config = dict(
    d_expert=240,
    hidden_act='gelu',
    normalize_top_k=False,
    balance_loss=0.000978,
    lr_router=0.00223,
    norm='layernorm',
    optimizer='adamw',
    learning_rate=0.0024,
    beta1=0.9,
    beta2=0.95,
    max_seq_len=256,
    dataset='wikipedia_en',
)
Below are experts of layer 4 (counted from 0) of a mixture-of-experts language model. Rows are named router (the router's row for the expert) and show model dimensions 0-127. Each number is 500 + 25 x the weight over its row's rms, rounded and kept within 0 to 999. Numbers have three digits each.
After each expert's rows: "mostly gets" lists some tokens that are sent to it at least half of the time. This comes from a sample of Wikipedia text that the model never trained on.

# expert 18
router:520508543503477471496534510491518514471545505441490525510541522501519485519491471538458492486547533498450504500458482457501498511529541501521479510500493528458513457537519468443505486489528553492494467481538537536523502520510488514503523497504519513510534494472486515535521470492471480505501484517491504500508535477498531471449518504510459472546474494495513494455479496508464493488480
mostly gets: " de", " ad", "emb", "omm", " ne", " fac"

# expert 6
router:503483514501410477450491568458445507499489489490546526485507488493513523462494513511480478504522532504445519481448516513522524521494528527509501491509523479483510496498507469461498506468506528525495485527554518528535528532494495517472489456492521500504516499524498498476545522481514495486509463543532505537479489463504532501479522524488495543521484503517498496452519510492515493491471
mostly gets: "ri", "| ", " in)", "|  | ", "): ", "he"

# expert 28
router:508489557519508523483516504488462493501489531458499590479528514495508488478469480492463537488480513493452533509471508491510527516516520527499516497494484473509443488494478453432495513501492501513494482527487527519555507503487501520534523515514533542496455485467508521523532470492497468485490460509506533525472509504511535488490536486506460524508447509518502477491511487544516495490533
mostly gets: " s", " l", " h", " r", " p", " be"

# expert 31
router:490482522484500531466546552486454467466519488446481520479496492499502513481548500504517527471527519485476504524493473491510511541507491493513528501521493488440493511516467455465509512491515525547536531493544525464517539498480479506491539506488492485466504473503474517503501507506504487433544489485503512497547469535473508477464536513473466451537515518514509513469510500509519487495464
mostly gets: " season", " film", " form", " first", " album", " team"

# expert 9
router:497484517490473500445489552482469495504511488462502549509539509545485488464540481518480493458528544506455506526447491488501504535523507507501523476482512503482502494486516480466481494486498524544464496503529515476540489522466488573479508472522508509494482491522507511512525515519493501494521461531481529548504501451522508454479532533483467470536508491512503496511511484506527504437476
mostly gets: " These", " They", "==L", "unter", "itage", ", they"

# expert 29
router:498505532518489504489493493477493498493503461476472553482539512531499467516514539504481471471571555506461517525440480516493485555518517518498516484487497470469484488510508482473475541488541529530498516518530499506522504494480487579491497482497485516480497512520490497500510504504497511493496463523503502534494474451516546480478530500470457497568460488494489473500491509533524492464482
mostly gets: "owski", "sey", "sky", "ville", "ado", "ski"

# expert 5
router:516482504522458518456512499462480492495489480482478546486553509512517479479503528496469465498551544488447495489414468502525492523513515527485509478486540499490490489517525472452478490468517530501508515517530501538529516520464499552483514487496509549496505506513496503522494516496511487472537467530522527535459480486504539474481516512490480479545492479520504473519503481528515497483451
mostly gets: "hemat", "olis", "urray", "ethod", "- Genus", "oslav"

# expert 21
router:528461555523481502470493496485485480503514450479496539516534544511513497516490537518488500507528534477482505525415477489490522540528517504460545510479515464486496476501506462461466504487524501524489498493503508512520532508479503559484493485495502500483514503515471497515515538480510460474513483551509524503513505518500520486466520520492456520551491509511485471499515465520471438449497
mostly gets: "a K", "a S", " | Episode", " | Y", "i K", "i |"

# expert 0
router:515482544488483476449505534492483474500516496479510548501574527505523492503530491509489523461524542513464504536453472489529518534536508526494524490496504497487470475514507450444499525495535520560481492482522494489528491476451470536498530483478525518503469500502468502513520507484511494447495473515490522531507481499527512491513537552493492498540516510525489496480445474521501487491503
mostly gets: " health", " prison", " fire", " Earth", " Health", " hospital"

# expert 19
router:479462544488474510517547511494497512465497462486507498480550513504492516482527480516476483479569581505464508476495483493487518531501493516499479514500475491502492471494497465479473534459548540520507505484532514496548511513488525531510510459511536481521480510502492485505545535510497463463483438511525494541483506490527521494467524518487473512510491508541480482477488469513507454468505
mostly gets: ".", "s.", ").", "\".", "es.", "ing."

# expert 8
router:526494510494468460492485516484496502471507457513511536490541566497478470530480488522463466476499521503502499472436500492535529520545510508499476459471534514443522517490499473452482486486504518519507506485548474501536480541510527538496495491474498549496485481482481513511566480487511515486539474525499487529501482533506525470493528517490506485524509510522475478489492471553483486496539
mostly gets: " New", " Mar", " El", " U.", " Or", " Ed"

# expert 3
router:516457516455472506485500513509485456493494480495495506480527510542513480479509488505480513483503500508455533537508475509483521530513513499525477527447511521481516472512511491443483505473543517505516492507527494482559506494506508501485505459484533481505546524556449509500501478534534458470510449517532490514498479500501510495478541541479461472569492515522499459452523515511507496489526
mostly gets: " In ", "In ", " during", " during the", " on ", " after"

# expert 16
router:509503493503447481494494527452481494463480486476505530479539523504489518493501477514498519475498537483488519512442498450524505523485566544528510459519514461476486465515524472490476492492526542526507534514493500490492502543508483524519507440489521520507513511510502530518510510488481487465541465538468514534477479505523504461490533539513488486545485524536499457503519506489534500463455
mostly gets: "al", "orthern", "arden", "ordon", "ouston", "an"

# expert 23
router:493478501540442501497527526483524447518500516488520550498526489491501525468501510480510509459500530484511518466497480477493492538509543498527519484512481501448509453511462445449511495487496474513491560472507537540497515498468474513505535454480528560525490490498475505523503477506503480526502479514533484504465492500532506486504528510456463528507445470515491507540493482526507512489510
mostly gets: " d", " all", " some", " more", " f", " most"

# expert 26
router:514506510519486464486489519451462490453509476493495521479527519515483516475514469500486512437513561501459526487442484467521500539539523547533505476504501500495497479515518492470513514479538552556490501490495485489508513515509496521476508477509498504525513493508477533482509520508489483493517464502511481527496501495525531477495519546473455548545459521537483455458531515485524492472477
mostly gets: "incoln", "oky", "id not", "ittle", "odd", "wo"

# expert 15
router:513488512518464490438514528504505480512498473478518558479541516547511484486503516524469462462538514500480507459452474508487512532531533520500509502476512502488487451491533480441504480447513510501505488488535499464540502536468501560482518486490518501510495482503495499516527529516516490449511466509479498522504501524511530467490530547518478506545506493541513465503506485494512503445517
mostly gets: "- Coordinates: ", "==A", "- Country:", " two", " three", " five"

# expert 11
router:503467525507475495505509480473481475490465500483509517492547523510486487461473534546494541482505508507475554486487465490556529503503517502463508467485501503479521464465522451491489508465497504501475525499493488544538491449507513556530527497526534528495515466519493496498527522483498462491513466532500514532470454514485514482478534554512474502535504532526497502500537471510484451460511
mostly gets: " and", "a,", "er,", ") and", ", M", ", K"

# expert 25
router:515505505477456537492495519508462498468457487437506524477516519527551488486493483540442480484552569504489510496441481477526513514482519526466547507499498465466511476494520475483488510493519516505465500483507482490521501506490465507513504483477524504526528505490503497524510492494495462489502475521533480551503504505534546515477538528497446524520485464533532525460503512534502496492509
mostly gets: "t", " St", "St", "ty", "- St", "| T"

# expert 1
router:538466490534443460486540500471504480493491520478473527503501490492499511451502489499469511491521487496500503516500508471510508537493543507529484511513530475492499476508521464460488537483499544524512531468529528484538512509478457507480546472503512522532493480537470519530502506487548485478536498550510517525455495500508489462528515536480458490527532473491511457542494431478479502489503
mostly gets: " a", " an", "ical", " as a", " in a", " new"

# expert 2
router:503445540496494499461494532494454466505523450497487518504580495529475461493525506507482471508519557510474518485472480497511514552511534497490524496520522463481488463504520495448493549481523514511486496496518492485522496499484495525503498496494506492532526481487494506504553509486520447483521496544516484513499495511499535484512566541521489479555453502514495487507497476527493471478471
mostly gets: " known as", " known as the", " (the", " (R", " (B", " (now"

# expert 27
router:504470507493485504471497500487491505497483484456493526496553507517536484491523515536493477493560569487471524525429503483488527549513551518507519493496507490478460499487509461448472504471509502518497533493522528502530517502474516564477511490480498528495508511516457511496507550493497501482504437533505516532478496493529529473492532548472475508540519481522469487502484481505507482485497
mostly gets: " However", " Later", " however", ", however", " While", " eventually"

# expert 14
router:489460518516485514473507535482469496492483482469500526483543538506535499506512503509473469492524517506465515507435461465503520513540550520482524474473521491482469489523499456445499507491509508503508512514513501520534513519455501586499514501493498529497511504537479518509489549467505490481508489523499511550517496490519550490487538517464494520547498518531473471462507466519488475464509
mostly gets: "°W", "°E", "% | ", " | — |", " | −", "% |"

# expert 10
router:508488528506477486446529526469496458472499462484511526500547537534506482496507509505486506483528529490480517534459474509495510558538523531476532508485500481478471466493513464430470504482510513537491492512516514502527526518469489542498518479482486517498503513513470506515529517476505470481517466537524497524486499527506560471467520524495454522553508495522514472504522497529477451464518
mostly gets: " used to", " for his", " with", " between the", " able to", " returned to"

# expert 30
router:490512532482469505487512530486505501492498470468508526488519520534496492481529481545507480483545520510501521514432450491524537521546513518521517488478543498481505479470499455477522545474537521510512469499500502485560528496459502528488531447488494487485514480478454499511513526510490474465490458510480526558508503491517522490493550559497466499512467502529482500486469492496512483465504
mostly gets: "==History==", "- A", "    ", "- K", "The", "- \""

# expert 24
router:528519488490480500462475512488484489455511477469478525470504501508524436482487509514505471482546563478494507475479503472493523563487533519529556488484537495476521464492486494463518498465502499519489492488510488501543511530445498510500525461518517512505487492499496506498527503476511514465514465548481468558496507468540482498486502499520521475544511481544531505465485498508552494463492
mostly gets: "ident", "press", "ject", "mission", "ellig", "change"

# expert 22
router:505492512514472508476506504474476470501487465475480554477537524529515489488508481540505491497537566494442521491395499505491487543513503508517521502496470498476491479501527455474472503487528498540518520523492512518525512486493505545484511464517500534514517489496484512509504543471488476485532476543517518516495502472521528476494524517482475505527466474514523490503512497540516491430484
mostly gets: "š", "ń", "jan", "je", "mad", "ja"

# expert 7
router:516491514535459507471494522494498507493495464475471533514561516524487502495515482511482514495538559499478495496465457461514481548527517518502538495522507465493498462497504473441473501474553531552497499483528499483542495462465480540496537479509517520506486486518487496522547560489514506465533472509483473531488485494507510490478519543488471505526491487551497484498495490525501462492482
mostly gets: " politician", "akistan", "ieutenant", " Republic", " Secretary", "istics"

# expert 13
router:485504502478486474450485492480509486506481489476502546467535510529525482488564509513499461468547514464482513487436517470510487545524543496527514496537493483494482524485512479456465490464492506509510511471534530489546512508496515529510530490460509500505475513517451524506524558511513490482471440529493509504470497488544545479484529536495484522534497513530473505523496493502484500467496
mostly gets: "74", "34", "63", "54", "59", "42"

# expert 17
router:479501531505472466476508485502481495502521477492510517446538508534508466467504485498478480469554560503463522484462506486532496541549508520537566462484484476493517460526499488450500511464540530510519479507525501489521526490483488544483501452488531543492517491504508488527501504503528488483541485537495499546490480516515507476450513530457469525533491507502471485508512483494514496493508
mostly gets: "allenge", "raq", "ietnam", "enezuel", "alleng", "annel"

# expert 12
router:485451500507427510459485515456484445488481521489551541476504554509478499454516501543473519509482550527478497529481477483533506552467529533525534481507504512461508478503487471493493494485528545523490512513503534448512528520481483525520492516491509508520518463511509502514521487477493504499506485529528508503468460508519538514473520505489497461533517457500478468515511493486517485473495
mostly gets: "s", "ing", "ed", "es", "ers", "ment"

# expert 4
router:495460528496472502503512508493482493496484457454489552505498538488513490505542526522499491479503572490490508502474475477502501518517519543514486460468473474485498467483531461493494509461527553530515507514532510471549508510478523537520512456532519547508516513503474488516509540473516496473510446514495519525483510486511496511482525527440474510535497470519472471459499482516527456491513
mostly gets: "\n", "\n\n", " However,"

# expert 20
router:498493530533490502471527508495519469481507469496471536465529535546516514510479496518484451484531528468470537495448475455542503509526523502514520484508492463489459480528544464444496525485524497526527501504508509489527497503481507553478508464470501523508529493516439498515527512509510485444535471507519488519462484492482574500486527529491486480528499516505486497480502512517499512483466
mostly gets: " / (", " (age ", " (aged ", " m (", " ft ", " lb"